Experts of a small language model.
Size: 11 layers, width 256, vocabulary 8192, 63.7M parameters.
Experts: 80 experts in each of 11 layers, 128 tanh GELU neurons an expert, 4 picks a token, a sigmoid router, a shared expert of 128 neurons.
Training: 725M tokens, 5531 steps.
Below are experts of layer 5 (counted from 0) of a mixture-of-experts language model. Rows are named router (the router's row for the expert), up (a neuron's input weights, with its number) and show model dimensions 0-255. Each number is 128 + 32 x the weight over its row's rms, rounded and kept within 0 to 255. Numbers have three digits each.
Before each expert's rows: a language model's description of what the expert responds to. This comes from a sample of Wikipedia text that the model never trained on.

# expert 24
What it handles: The words and, or and &, plus middle syllables of Indian, Thai, Chinese and other transliterated names, such as Sub-od-h, kh, ibn.
router:118126115158147142100135134172158124154172174141195105123169185140115141119130043112115115097174137179145193162130136171117162152065111136107156099214142114099144135104097157151103105147169110129083087164136110108165119161120145158140073140106113117105130121100127099027141112170101118168181123094134089175148042125081142114109127091089156150054130135124120121123144156144170212203117122126086151105129143172177123151155125140139117150088108119073115143146149104073161082134107095173139126145118165080058094182113080130100108133137125137094103167129128109136164168170116147162150131110152148097104140153128163124125059174130075073151131124096121128156166156052119068162080113161143134126120135110119058143143145163138103139153102119113076099106123139164171022174135108
up0:126153165126167104138098153132091174144151140175200104187164127144125153105140124123111157122145165138091167112102189125117098126098100147093115057148111066155129204119091185081131087166138142095153130178110154079126100119055119137141083164116109119112129163118104150139126158118146167147159132097146147146157127084093094090114101117134092061116157125138129159114131149096125163126168149056128072206148146121116174157148188098089101125143151149232124122158161132095133092071092131153097119090116185108160094081145089066095130121106094124113059159099140142100126126171121148181089110118108111106148084141145126145152171088047080076086206143073150118185138127133099132198096148097119102165168151123123107133118168094107139134125137149084181106135162179121084066153103126
up1:143107100127126146124107185108177073110092149057142133082149131166116111130088148175133103096144152112147148100158169150110132150193118136156169166107143156146110171098128117130106148138101155067114157089100064124120094222175160142110137153095140093096074058109239121112163128113137105162181134088138082134140134169172136153111145151143141132144065152147144111148133144089179137172154123125187122108126180183182087120090132126144142135058126099080172120132140163133169112142083159131145125137133078123072060174100134164142113163138113127148147121190107147120106175103218066141163102107146103115190164174117086159120062190144116135155133106112147077127115125094135081091096141170113118134117110090171089097081165192172130143086103119141168083119120157099123095100135129
up2:137065079120165107165145124149092127104107193167098147118148145121083152135124114110143137112124084130130116166172170167138150130059070115138082051139146179186092101117135134089099114118151136155132122149127117175179128165095125131165167174196170083139123171166184142115141069162170160115156110069106067114153109093136066158147148190097140096098107122113082138105123223133106162139106063122059130182079129123106136138177149127118152142126104106082128163060212129087119134132144088130122135127130170075132105122138130096105096144146093090130170080092089150171127135137163092115146176109183108091132152181145131152160098085141108058160140161142134160168111162125172129094100168101140102148147123115082109085092065123145120168118110116130179123130146145171169049099158155
up3:152120133164142106163208151131175154164142159097081115082092146114146072113097084125104163108143101098128096170090158123134136157129103138127149052115101177198067096136127125142113113161099194124147136162128099124133107151166166111127138102089170125119110103111161116097091096119122105135143070098122132166168138052107168090113130160110163133099105096149164122128130145118104165153085084113136186124106058151139106130142129098118148151073137100065118138140169177121092127135129147118121112104120101074108134141103134119179105255123150101072140170143188191075092100155159139133109148107134164138187167116140092109122070115091164174088197111081125110088102146094128125135092116134187131109147149119134112067138158145183177093097076136058134112136178121157093132092204112
up4:119099144139074152127122153102160087107151148157154070036126111132078102092130130092183131102145099121164113109145130150125173134111169115127163160147150191144121104088115130168129140153137163116129131092125091102145115145086102101142073107086149134140163065155158132167178133090141124120172100123154096121154145172101140086095158162175130119128116167110172079100143129107126122126108081142040160092058105132144129173161109153150136121103152129149130142169130104078147120128143159100153180138124158144089099201101136156149104111174144164077108150134135101063093096175150085111059111182141093110056111140129104140121097150112138151084211161185109170115073109195113053159106145102189103094068103115178108129106227140137115119150144097113116146170136118141199112181197102
up5:112108144157143086110149123150142145141122152159112143161081172119149103102121075116134095133153133143074187174124120146116115190072085105138104104099130155107164147105086141113139154075145117072156142154161148107146170132106099194193056169173143129054082171140165151161146140116182075164118128108128071084112147136147125147133172135108106139048080091116133126128101165178092139188137135108111106117171121113143097149156149148063086153120108091154171164138144114104157159113100086113148203144189086112144150139114090067125094132163132098101110115130165090078168086132142086108163089106090107111094137170110149130091144083189101077133094149115114161108140206106110100136129064148107141167155095115115080174154119123166099160139186071108071071152206093150138070136125094
up6:130106082159092093119137161123132077123132166156126110126078146125106097109113113195101107091124151135079131183132168191158174134118175116150153089179126104093102111070147164139079126178105096146114119093110150076132144167082139108092092147150117083084124157100077089139105098139124206129130094197183125067150174151117125115125141125178126147150178145175152163052125158160078109079155130168098111151113170141114073153120120141150096134122105138124100101104106137076100148137085061100127131102081197109141103093102113088145143127189112120137084070081132100110126212076152157152103113118121168173145136172202102144137097079167099092126159138131138169109150113143108132133085165178147101219136157168167089147116138113142128111197119125085154097165158159136089070105112082
up7:199104156168179137089119079154108194121136140114154104075151159136115099119103125146114103145112140185076123073134187139128129159046094103072177206142177119166109128116160136174116097133129076093121169095089132116179114156093092130160122117119126117103176153108091087083135189138137100107149119213172139139138094079071075104148161166162079115138136062149098116088110141090169160135142172101119151146139106133041107118154179132134097145127073049135129073144091158067110123137078083127179077160138107094159150126140141151117123132118147138154120099149156120122126136145124097163157159101150153101120089103121153125148174163135135114075139138086113086107166111059117132150152147155121107184157104129138059154146121101111076149174114142167087101169095157092147088214119108
up8:118088097102137225118097156132134105152089135199165191167151162151136165123129131138167129121147138137150123121131165078133100138116092103117153114084091148136151190085115135083121151184142122110169114166128173149164153125111198149167076147117078153154108162149110129084154104068143088146136127091126109049140160151164171094130073106121131125109155144132181138161124148112062179154122139156193184125111101137116071161120146106128123138139106167082131146203173149049140158102083112178088088078088168091163122143115144098139089129146086062080061176093194175152130188154117150167126157159148132128124119108115093115104091164123118082129054112128108116110136130165139093183095101146153120185124147106099080160123161091105072097119145109071109129077184123150145119135159151
up9:167113085144179144157098122169147171157128165137101097158099125094126073089122083147132154113106148103138190137129094132156131131093191181141134127115155102206195088110145152115106109162106078144139110130169152149099141145145124103161087112103175108139077179136230186115091113112138139121156159052085107160122158114082102112143149165092114109157156172176117113128092138153143091091155090127071170132111171170118124113154169163075126163103091118075116172095190095138151126099138189134091135175174118137065124135125070110149057152175153063093113101097091183160109130141186094152160112139152208156138162104088101132112112167184091176171162127123153077099087125097125091097142108114121120145121113134126046142125116190118092135144114130132102077082143119109120093091112113
up10:147127125160137130117141144151118196132141163086126149096138148194130050135158059134127152135133113172144149133082146154119069149162066115118078155132095086117152124152144137128112153155165153101118124184113149088158088129093148119100100230105144157111129148125170113104126148145082133177126091164133107115140107161131168098088133132125124169138119159187140120162146148122171162132082159129124126175143131142117084124065136086116126121078090143150103066162136134136122158080158082162138091167160126094078144136107055135094073168141100150102096126169125180111118126124073187129081118155071215117105133096135041103149034136106066100159102137104140133135130084095138095210142082159166153135107121171146133157127149157174083158135126156090209119163094142099129064114163078
up11:159137115118096167148157082134161111131184158145134107164170179102123090090122174128145112119161144123186148176137164111124095144098117170142120121090100168128141118112157160108107089134127072159101129132159154068157111147187093082142116123096088092144133176136102044075170095122137070125117127124136138131094140109167151107118129106168136092102099066175148143111103139147113136162145184111134181159098147119164089152095094105118174119115110104136202134154082103108093123117145160151091069131081177127149120113094122179113109154121130110138093072113120106201124128171112128164149148084105163110169094139067117144188133151142148086121113175073123177079151071081126049044084103209189177174149107157113112141132126119100159233134160106157112096151165138194126107138100099
up12:139142135130120035077189095149138147087139094133084152123119167150122157116130080148167137089156111136126099154171144115108160136098114108128148046099140136155086167123133139108089202137165138150167129214097136101172140097094143104180109149105085149144030131138119113135150188163136118151131143178108136131110147125094126152139189185066119189118076111086141196103143133056116161169136114059206138101158087113124118139068120126120143098090117129092070149148160105102136112119127145153115154095178170064094151121113144090144115146054117116139202159103183130122118139115139081144140151137176124030167147109114159097117156130043138077150161083109099113141144127097178092136112114188147158100125101142147151135104133183120091165107144167140093100155147143129124123100118136
up13:167158138145112174111188101137115098118133137151123072150124183066154110104069125124145095110145157109165119167155142185133131078118069134181140109117118101145181139125089165186103093102156156120202121099159168134125168123194152111132116090091124148134164074123129108105163161141094150147115170154116150119124101053078157126082109093050123082107096147132130155130162095071155139150161099180141132118095142165164099124142104115155140073148107082109119151102140178081147149194162121134102110096159136106112128145154117132128123145083143079073168126221199095114054134153169130063122142191142086128071134132157159170077138117182138112127133112106159134114096153147169093159132150131080118091188126121136054193130128157130169154149102135110099160092061163119091158177169115
up14:122124122147110128125179193123115134139118148125144148164107160161102132058118105097115147108142117154117210141126163154114124108086151129170124185124137103110112112125128130118092151160173130103169108166132093109155091128165174098159099167135148129129147049075137127134157153178091191162136091081142136159117154144105141131101163134123150131103121094137116079081204113086173172183077116100123099149106105166120140133187088080083086072115075120165102156124165115032127117098116135169142051133102160110132115126109094180112073161124129078126149148113201140184099138221102129190155087088150093126102101206099165151133124196112143113121154099070112116134127137101067132199087098109106158174079136151105076129145169076121099151148128103082117135088119133142190112095129113
up15:131104166066065144107107123096122136117072126110114122115128106171119126095111121134133138120123153173189137138110150108094188123047116090208102182122185122149163128111089138174120143122122163126145136150158067078164132115094127121176139107115146110143125154117160100093077091097087181117141115104158166080118147081149086125144140092129077098089138128121097112175101159135131123103114134159099199142142113107134121163222145144122110092089112168186082153166128113056096086130145122123144145140162148110120139161135148126107126191172138078120163191110172064137150100174111136157105114162173079104108180167115087127123143118149077125130160104111079069168106139178091098069110173083144157147132116119156115179135119078116122236169119111176117141092146157162171149177057183
up16:124121141116127133136131142169114123173140097142081140138150159149132104111143141105156201115128109083139119089150160125129115183043149110082127135131141139102167132120112121160123061134108140130116141113116087198104067198090129147150062200104096145147123156099115176122115112120091072174172114154137079158145111078081129120106073146084151104098088142124143087134119130158166168076116065126107083125107133155155101141134123114127163097121026149107149100127123150156097054163102155243136090114101128130104115198097107114133097141124206140155107178169176132143156203160097163164165127106131122093125123105152120131114125186104134056165132060160159129150162168097146125207122149140116093108208124137102125123173151163158101124113149095099112127074098068112123081122136126

# expert 30
What it handles: Field labels and section headings in infoboxes and taxonomy boxes, such as Location, Website, Coordinates, Genus, Personal information, =.
router:172070124083124121144124098146137181087219156088158137137181164189075108135085067157093165091146126148140167152146150192119147130111146144064158123166115149168150146086158135187040081077141118134124174128116152107188110151133152143086116162110143112110086160149134132109131161127091152140218065102090146136161087129128106121105179129101096160124155084162120173101116177085152113109127088125097150136130133189113155135113180130138167100084163125136109140151197136087157105160091155180082143193085183080096155137136040120142054111139128128121114148181139134152094108171157092114108072128129138142129095137158131147165060190151077119182132154134140116098137122087135081151129162113146106110095134125137081134127124143188152133163130106130101063114120145080108089132117137
up1:122144109163120096115168118151089088118173204144116111133103156132100107058072119091119132126118136131193131125165127114110089132153107129143105150123138152183161139128101151072097165148131123133151112162150165147138177093102133143114041105126172073134117117118148126120103076099122137167117153038171159142151120077119087143096123133143122085145099101103125093160111193118049140115128160128107142119067131127173057151139103118200078097129139096183089143105102183092089126202168128158165084132165165115142155164083106150145116128150094083106140135091125143160112179132125147131145103145125113150117130180126116158142201121164066093136124131106095126088165166110176059167099124127162088210193133157090143121072160126130164129079072153114107154149129076192070118163174183
up2:143124099142156146116155120187141128141207085120104139155150152152136122144076136137126104128112163108121161110033186124142133180107139158136154169110146111148095058072147132115076118081144060166196168095139115105106139170097147144099137131095106103140107162145129141120144159121121163122170153126110123216143104139134138092140077142056131102117180096178130150131178138141178132121073127079138117107096130088151129145125080122151160129084109111119102104111074163103130130190172178145136177132124101127127098116104097082173079128071172177142161118089131115176111128100114114087120131116173124146167077167193177078166080197111130127145090176163159114121135141067046071146125120039149136079113118115153134135123144151096099131176182124145169026105140139127150115125133161
up3:181151136109144107142179126184206149118162159179135181153169118165140180130145105183086134112152117109120167106092146132126142110124113082139127084096126138088096123121152110150043051105151068101140187141144155157096097116134153144122085109122115141158160161096106198162133103157200075091141115160074139129128144079183096115192087155087140143098161108115124102171118152127165146131085149094114052167113138178132166166164126127075135169095119165118144097121112109120107135125150123177079137132100130105083113160112069030161054151097116151176138128071191119127099124122124090106114095141091131168104113086157079131152085164100179134145149154131178148124131125064076152090115114139212095136181143128147100075077136115142080102095128110119143123160133112127121120071143140
up4:092140170092201063146117128140129124120148172111140124088125101196102084098095099125132111126159123137121172178197122099128106114107164155127185035116114102130131139079118138124121097133135148159142125148090164149176129152101119131141088069127165075144123144130115138122119126140169133129221043162117093130144116071149120119126091176173105222128122174144161175148131161179107141094197126178122125054141159088178126153134140106109123142098081161164097145083179202139099104081063119162178091130140145118097140131121092113106111116037218106117125079187072155138106127145120081109107160101176150124143124112133106110111133122135150170156137173134123167156151077139139168119131164130166103140122139153155100111157196144109110147149118120148109077178188128084107098136109104
up5:157065126151097145193155146147139136136162151104113117131119134160072143167071102171132141104151110125095158075098149087153163146107149156099175118105139086162112182116140102168103157031128111144151126136038126113138103139095152136138125141070096134140141201213119144121128182162106157100149127092041169131156138149171131119117151151090119166098115113157137159168192142142203145168089132111089115114150147144164183107175134145132158112078111128072146063146121121133096125122147226122080121096129105126160162130116122093128121153063089081115142157171111138139179129122102138067133110116157110078117106119114143140139090119122126144190135070121108198106086096099095136132116135172116077174145102147080141132140149148187106158065071067096106086129149146075078118103093158
up6:133163163146112164112113143116135148116149125172094168114098139155059137138120139176113115072114123120124121135138103192142139131107184093099145135151182138114152095103117096102097129084138066173095133152121130100115169193137188116158156070148134098136172130064090154126136071087088158170127127108079130200170161168151056172166115163110119150091115053161109137121104153082121136175158091100160082135075154171115117167160166108128130120117101097134135189075138132116189171098055069114149122155127089163110183137161089076171107171137069115189133137134129147195141106160093205078140130142089087089158055154103158144171043105132132137095184121105133093088161123117119100173119106149178120151096129141096128116120135123160152127185141143111125098122138095104127121190137130
up7:167125109158074169121138142130126091155172106127155129135130101163139143162143140121140135122164138138149141135120145138126090057125143119066087159131079138116182096138157181141159074155076127142111163129172111120085074131120124075143157080156130149124203108109103109102183162134162147193177151149129069143103077071147158071107106053154106120093163202103117078167156108112125118074141049120168123123132132101154101119094145121155110124141150128125119132155139168091095113119101114169065104078114138167166086155128118059153117125110118124173094110153077111172200223174131112076187108126130146160166196111166103163169040113171124116168148144123131139140122110165135087151101114130140135154150124132101118061157113174090124147122061088140130173136147155136100108204184134
up8:143128095169107119154203171133159177153101172117113145105069109196149076104049110116140151094135129103143117196155119139142155146129139129160184114120096173163125086121157134166087084053152172158143135135163156151142087153067177134140108087109138096147042165154086106081135104153150130143160102171130075158133124153143103154134052159118081095148153155149121147164135135181129136114145108117110150068169115117146100124189134090168176051149096221055117104141162142128101170146121142172104176146178138089114124181152120102092066126070152152138155135171136127171130141085114129104113081132156110127122175154152169128144111129110149069108106125130146075118164088112135136137079154155122141094100074079099124182135073138169179125146154114147136110123209098105130136100122164
up9:178133091033169050135147126195162118150192143061159153168128155150123090131116114195083104036118117147183131062174144171114105090087169122094140097152118124133124155134175145170111130157125072106108130169114105067091128117136074080154076174107121158138125087099137148146170138165184154148094133175173091159166112103165094099123143139151103118098208091101150134132159103094164121110080090111109064142123151090147123114126176080127132107116078169129093106083188117088101107100157150184050116121128128114111136133077120160175089140116186134136115137050156142168107138103115137161119088128154096189142140139154090133148134163178158179120146122136133082157157123176142164133129132108191116134093108117158144158088156116166172114122125119113148097098152164118110135134178136
up10:104066139074191160131070076138130141103154130101143116109201125179109142150125093156173112137144117182015164094175164155106135152100138081120139132169131110110126132175118122102131117051078107094100188107137158183163103048108159104107103124114081160107121168136195177147062110126180111130170120137086074133090103080137093132033108126191156118086156068111131114143147177191135137165094153125104021130160111134160064127132154104118115146122122104174149175107085164117102156130144153112154153147094062114080129108134135104151147143139172082136124151174150118154113099144123136136106149142129159132137129141148171173135129161107151161080144084163135085096122143103105162141150102147138106124153169139175116149144131090087133104164183126083066153110137152150139089116110126
up11:126128122167122097143189152132118073142145163134139129038113160159138113089084074159134161135143130129097141198137126171081108147142098107051124108131114119134164109102079125113108157151096167141180121113195092119148179119164117113153077125123099144099098124179149147115097146132098120124163161114152102134171082111103107144161100109077139129140122123123187073144083140174091110102115155082152163123124175122136112139209128146151092149131172131100179146120126054124106156189152108177160098191193111115075150191122122159163132132165137195112062134128126118138094138100123125181159174137109157133124076084157107101104129141129039104169057149077126145114125202062097070123082180114141132145124131097141037183131177174157109121148080138169134098158118115115110107117115105
up12:087088103091208122150104138162131138171170118096119178146111151149148142137074124116154200088133121132141139142121088160134105064122127077071147144126140112143108160163141111087089156090147116128120125114142111172138111132135143136130136073153147121132182184115147115081132119094073076118127124079064139206099087059173077134156099126109135100106128130151115122186130129120217177127117126087139145137091124111153147158126143175094144183079118128075089223060165122093121106080160180124125138159150142115086137147111070088189131116163155121118170100116111126132137122142162142123168174177113114189134086092117092195177132158122109074117174119074098116071100120090183134212125112143145103090144110113113131088118137154166150159086114114168123063120090100131073092159135181
up13:102129113124081120120123145143162177147147148175149100094110106098067167148152129155064111106132146127115076138092180134105186164107126140067110131084161156155117073119107125120127087106154132121058182171195114122075157049118120123103076142138136168100128092134127111145099155142187136159143101084107085072128117146086155120184217172128112146087131159132133147127149100252137127159114160164106097097106133133215152140170158172155143150123128115152153115175150102103139121121141107168108164129185121112126145139117101129151091112145072102099120198141167102126097123153101174155112153191124121175102132031133133076102136135052145136136128101099166176146123193098096111150124107095117102097140164136103144158169121112169039105117104084154113105155105135190114157110126138
up14:210092128105105150134115115125120134118124172132140092150106102134147059079120117176108115104110096127139141136142113164147174036109213104119145095137143146154119120142156125168087114121143141097163143200112123121166186170146148117124095063150123150109152166158116140121197170084073109222096064132101149101106109113141124115105191130123103163129107142119129155134126171118140108111129133110139158120111132195121084132131084148123161090110084089144188100122213118118174141112140151157123095137125107127154142141130086112091148129111124151111103118158126124154117186154146097131109100066138092122096112101091100104207110110107166115071227169110112131093116172096091153144094122151133136130142126109096123154155150152235097142183166180087206049109075108124071091128166116
up15:166114137128083126079156154141156114126201110123147137110174159131075103097065081181177077121102169114146125123155140143105141105060111110125133148181122154165122209142176137185133117125114119136168168126131091114099143166204177161096163138116175157129143135141185078116128142155167160141117120087119082157167161135139129127133194178103076142134071100124163095143102162098158111131092079094090134136140125077113154107082165100088149119111097085054156084085128161109133083118186097119154118173111106118088175233130145113185083139115149097131205173128104102184104127096170091144127076115137092082185157097144125152120148153118123155128206094109141133107134096161120101132117103148123065096149140143109150136063186128130166152161120151098059113127105147095147154140126163
up16:171185089116131138155093136143137091133183197115072174148145171103121163107103095154095151110152093095109187136136193180133139181117140156134163081122128150141132157099170112122078152122083126082150175189112134157169127122122131102088146117053109097134084131126110117148115145092086126119145092127099077106117089138112085158065160093097115156122153101168191174124091151162138130144117112096106114167131103128149149174156089146131136160110151120184149146136188096094112146092119110197155148186118180082145091164105097183097094189133165125087075160120173149146098051153181097129122055160128112109141212147119093079113108149139137147154192101060148110124107150068146121111143139088155134137099113112190085149120121081124115184143085146120155110088107138169044130094110131
up17:139131105166065150085119071120084170177126139101155099168117200203097113042108094150149171142102156149150139078099127135111186238123182170108121139126194112126097132155117172221132150031110113120170148093140163113180136163099159137117113105080116131099132059138122125133085190148112190096121123120118173094130182135164148122114123129111132116133098152146088058153139164149188114112088166119121170153125100153155147129127164118120137108138069142115150110128095107091113093111137138079093127081096125121113130096123112120112128129116093102117112142158095107150142123152088176078151139201122161108190075087097169187121083163086104084150125132143140151170141099142159102148105107160141101217130130125113141094158149095111100126176137098154095143104200145098117132152097134

# expert 43
What it handles: The, that and this after prepositions or sentence starts, plus line breaks before section headers, as in "after that" or "in the water".
router:125095118135162102076151148190178185107161153106099159120129140150061150093051086185087076073163165149087161121131138140067151126066131114151139158177163086106154144138125152150101083139106100080139186132134161078139142128128164090079101164108149149128095166198126110075131157164108153156167094131103091177180106121138155069123084139069120123063094108137144128144095173156144147099095095119122121158135134172101078168131153118112089110083067143165151172152174146102099109132147126115062174123126160091103127118078132078179063198104111106092157153133167136169160100213124134104166117130136165095155088104151140168178130158127115122159173133129144113125173089073166131145060124159173066161130113117123122119153145162116114175185108123120104119093130105125126089145105110
up1:146089120170120159141172074160107157135079118138122161099131134154091115141132117164135148122148205180089112088071163133155154071139090072074129132148120103122189131099154113157109144068136088170138091085087139049178107073133125147133148132103093083047169177160116181113106132117140055118138180147084115108163107145165132092123114121120167129131146158143094173155109083130141141123107183137099160122130067135119154142105192117129086133153102115103159139142102133119183136108122174128117150127146169148104128063097125090120156108148107131122164087141152134092118116150103124129123133129156209014125074107125182101175122078072121152168111134169126116098185072126152126158139179178136195111169151188104088105176132147112060107142179127107141109151165072147115099079116101
up2:098171106137180158155140103122094147114149140140152153185136157103075184081102131148106107109107115132143149110111089130087117123107123099130200063103172148154061128137090142100138145144139154140116133170133155148187104112137127124097159070130101093115055033063042101136132169137062112161133126143087114160103032098102143126147088139182153110128143161157148191122110115147094143165139162081122157114132179195151121103201157115177104147148158171131092112096078110124103121167125115141154057124136150141135138201100108131122122083212109133157136103102106139114156239140166135124115070146081125154099091117113109165085152173150092130097096138080137157122164142105159135114170122136156124161131112076147143120148133157138067148146168162162098168166106079130152114103102120
up3:151144106175096136100173157164102168127174117148156147166138150093065122138103127071071099144136161136107145123061130140120183109157080136139094131086176121126148152159115138153114078087130034153156156144096170149153076079123116153115114145143091116111111152147113092136160112126099060145127167186152139088118096172099126086148129033097132122149204129143113231123158117195128149070126108166120181112056087117089163135162139124156137147160107150138062099098058103126076144095106125148115136046174170121170109097129133121140089105094104106099113124184138125077156184140092144074144087161088156073119140124145163135164130122142120132127129160093148138177153124127145151095175175135165185126143183125069116149170140159128097077146143121118107115176157100157109120085160106
up4:080167116152139139113147142149157140117155152122143116085152130177157066102120151088114145096134145160120124093111095124150148149056127127110118124148096131105167123135159133138120083107137102114161188095115224139106133102097167134082071127060083079106061150134082151124136129115132083146176118111167141119166108163156112122107107111138076123124169198149124190194144160158157152066104183164055115133143123136140087153090102098129145152115135103091134061209073106164152127126109077124051134159105194109132135099067126124102128127151126130084172062167133126151146053137113131114163098094041200193154146149084136137142157171136104069178143134074154134166107122132167137109134114123112140107202141127114126181155159172112152146179074101142133128119110155139079091143136130
up5:146094131053132132146140126141115097138147154107179136046153110070092123138097141035055101115138146131137145130082127144142138176173135181118114180158097125199143143079130117117107121126124139102157120091103112099214098102135186167111086136089146127129125131094132097115107141123061138169165113185111132079164104167134127118159223155123125118165079141099095143078110118175122156068122049075170156111149142157125149158180102152109109150126134186156051193190053066180125085137155105131067141135139144124134127146178138175115091143109137122110132114107134132141173138115139144109142143147093129105130117113156139143166116131135119154171134139121122132133127098120133106122107189082155155103078086126112078165148196104125082156198096056120103141137188092062112109109132139
up6:144100158120114133077110123137090148133100130145170089105118155079103146093110099141168125144122147154143156172111119120098139139136102192087117134165164172106148119172125189205118166125122070113193204151132212146116102180100090086092131100106097106161105112204175144100139129129098116104100140184109054119127151168146104107089158153116135080121123152122128152143118166185146144094126153181135119141080154159163139135165116094099139066129134112173123085174095075138094106150117147116085130198112148109086118160099135149129151158143120129144108105155101114093108103145158102147129169069151138076164148161143182163214112223149174079124120152148091098114132207153093096148172170122112095131174145123129127185131086083096137110103165093169180077089146067103073096123140113
up7:183121101097167118119114155154159101121101127170104140072146104144130147118097104145076142127152123155173111102148143116144190158093117095116078154148156107069141085112162138107124123077112079095172190119136171170121137081118140111143140125094139088110192180174188090110103164133117111111087092164111120077139105098142125101125152120055129112101129139161127184121126123162130160103084093142106129134134137145109126155149132136125179188102053125120186190124196066139126117131135132129110101142125154109092144142132133120123081132140161192202150157130141120138152072133167079112149180104135151024174103088116103103101142125119156146143163225123123097180150149117045088114153223139129096078166107137118103176134136126154145192147158101111092120120219118089073121082095137
up8:139169111129133197147132128137123066112088172197145120100105123118103143130126130125131200103138126148172146123110129135145114166095103155111141093128119084139091146053143126105136112076147157136198151114101165082153079119089069133118091105018103117122078124126116176160102156148078137155144141178114091075128142154153121102093091050106073111132119198151135144176147136161093125104126190150108130119125150139166159164107159101161160094114167133125148083206093097106129098153133113122061137129166089108127080102105130177145118174128135147154151072159073134137145081108112163122106149140096141114091120092144108144151104146079115058135114124101126226151122127136120097160107180162100125212231102096137146154203125167127115117099125100172159130114129163161170111086131166
up9:092103146166079196127123122123142144149107160123146096104115150101144194117141117124133120128116136143103142118084119130096125165099084133092152122100124087102118124131192147137098173127146117141131118152121163150126129128143155103154118129134087150143126133094206218121171139093185127095162131143047128084171133126135136163156117122105126141153082097153139141111133142123144124139111134122114078078095077154096162136065162132118118242103103122124157092047147153112212122185084079160130094078159149100114175123066117095116132155182088063089084131101158139099094108130122122116113106124141096117145068120129125081176095123085131117147162151196086204100189147094181144139143153095169124043109142144210121165098184185131132112149160097147102106113113126152085130097215136
up10:118209121120077177153125157127098061131118139117179201125170144113114139100142124160120111103095079131073157141102164160142131148125113123150108066131122139081085151176113102144137140168148113104167100134124081121163108130089082130166143114053125143108146149092140098110133168118087107155118108157209135113133125125119079134157144082141164152151204109164165186101163149135111136140143082105119177133158142127090171049158159165128125177123140206110106096136093121077126075120106125169158002143132047134153098103103114142127158141141173153171063189109123110144125162094121190110166055077139123148112056126102123098072111100093107109110122075148157122136121131110142131128112082120126142126137204132146124084164161173141095119109115164094166151185111129092160107105169120
up11:127083099171148102132171103149142150155125160136138158138151089114136097108188157077167165115143162135169110143144143133125067089128139108144126130186152132161108099073144123128131091139127189075124139203143126095149125110155152130111100107187120108131048070130099097129106136098145109134160069065122192170169097124132163123103160132145128142051125176101162113163149127110104141139104089130134167114048131146092131138138112103163159195097177125112141133161130138091118097095132118117145145158143155102076129124116105121217105233065169110037065061147154120120115068130159107107136145151068151140099117138159122142059142109164096086148124126072133151149127113110151137160094136106202117102081181134106121191125200106132130163130088088073132098159140178154102100090129125
up12:115132139129143130154162121099121063133132137151115152128080143153146175109159123150159114125167167133186144087099096137148066140089136127178156089122078106148104119084104121102132092114158160103096090135183162096115072165135197118194140066134121128151101072038039118131141116098120108184112100102213166207148101149168089163122170152150144111071154117148169089117207140163143130186137113185123165147132196148183138125142122129121118148120175153122177134162114114113147136121088111148174154123124156125111144121127117134145139137137141136096141107112111110130094114116152107089117117172071113099097084141137207094080104184133074111171034145101139115103152190149224103138088082075082120129134127153115101146164188110138098164126142126121085165181144108143100128139120117
up13:101188141138149078120128220148087104146176140099134154098115113090053134096111118067104119125131104149095131126178149138077119091144099109132155137144108108058159160079161177077102141107121064207159168054143216058108130082155059109107108161075110109139167109154115122158126124116132092106151080057101106130186129146126139159099117157191124077123170131132122088124144148169132137148110154102143107174118104157123076080153098120117157075095124132111110150147093135121132108190145111140057159118155217134151156100112121164133134141108133113135160142146167142133116124180177115152147097154063129082150121141133123062169126158122122118114098111140132142120113182134163090116133123122135143209103145139203105170166155140127133160144131175120201108140089088145081102174117178
up14:155134125095146112166118124143092135126111156133179100084123129091071057076123099158148162139123154144125139158158155131128142125089097098118118056164139090166038120165115173127129143110111127172186094157152186103097157113032099159101104110101126126118095140081116108066106161136145159211156158177065166160161086104099190154161152146087081170171139144155154147150124143103125142115129090116122073105139137130181162171107110158151172096101064178112091057105173219082167150116108107145122076101139148116099100086111120188122129174158133159105091129116080135161131144147101183180113145087127089164127102116085133121095132135064132136083141085108122086130118134111124127149109124135174109054127167105146120141159129178162141113108114179128163127074113177090121104192117147
up15:134143090120177109120160170183116102164092132159180157102091125124156124092078162132080081105129102099122137219115091133051172135137128151149163146205098120126110131141131110173142129081137066163133118147072190112094125132141152085120151141116122107166134108148150096141141096122078193107175151141074118132139127175129164113141086107037126123062089093150117201130109150105117137098129171163143156180114106130124148114099110162162161164040121102133167124148145125115073140134149185147058143081112106112111139078166087121169118169069107152076157182141076089154138110175160174101119115129206142113144091076150139134114139129112099109168114127153166127108190141101168096155112142107128125122082151089160160091113131100164087147193149146056138100116128122131129160172112196
up16:139145110193101107107188141173145144142107133173112064075118090139059134092104076123118075112156129097157135102055159109110099097088115148132141183117149150142129100150166119207085110092158040125063161151091090203052114134083175146103119150172118171139109127167125144116086087134155150148142136128126133132183152130097152114115115099108137124083101126123176192158129110138160125144094125155108174116122091178111112172140166063158137181093077072119103110073139036086131093092169180134099137137117146108081124134140101148139094159114163088111137171142141133153094096152117120154169144132152186073157083168176151143163128157085172160091142142134107181149159105136158142140118056123133056109145107153087133120099147105142171129132143135104096102172127072099096144177146154
up17:107122092122108085141165068125116128133128148161126169054154133108080104115133105130131113134122110186103158131184101114109110161187098098139098139164133106184189171088141103172111107073120059170107103140128149158199110122126071106194167127150127134128160161151167102148121166150104082085131109120092105121124153156133134131141165117101128140135139101128120153153084145149142101101133205145145070113125157150141171166212113124140125105102192143154136111156114208103095150117091141142155200155141203122126141165147127159143123080118174117120051120121115105156129161148179102067111163169054112051095157114191126068139161124148124100167106125189140077108147117159160100138059183123118113094141120109166163111124084104090145126153178168106120115134200058083084132148116160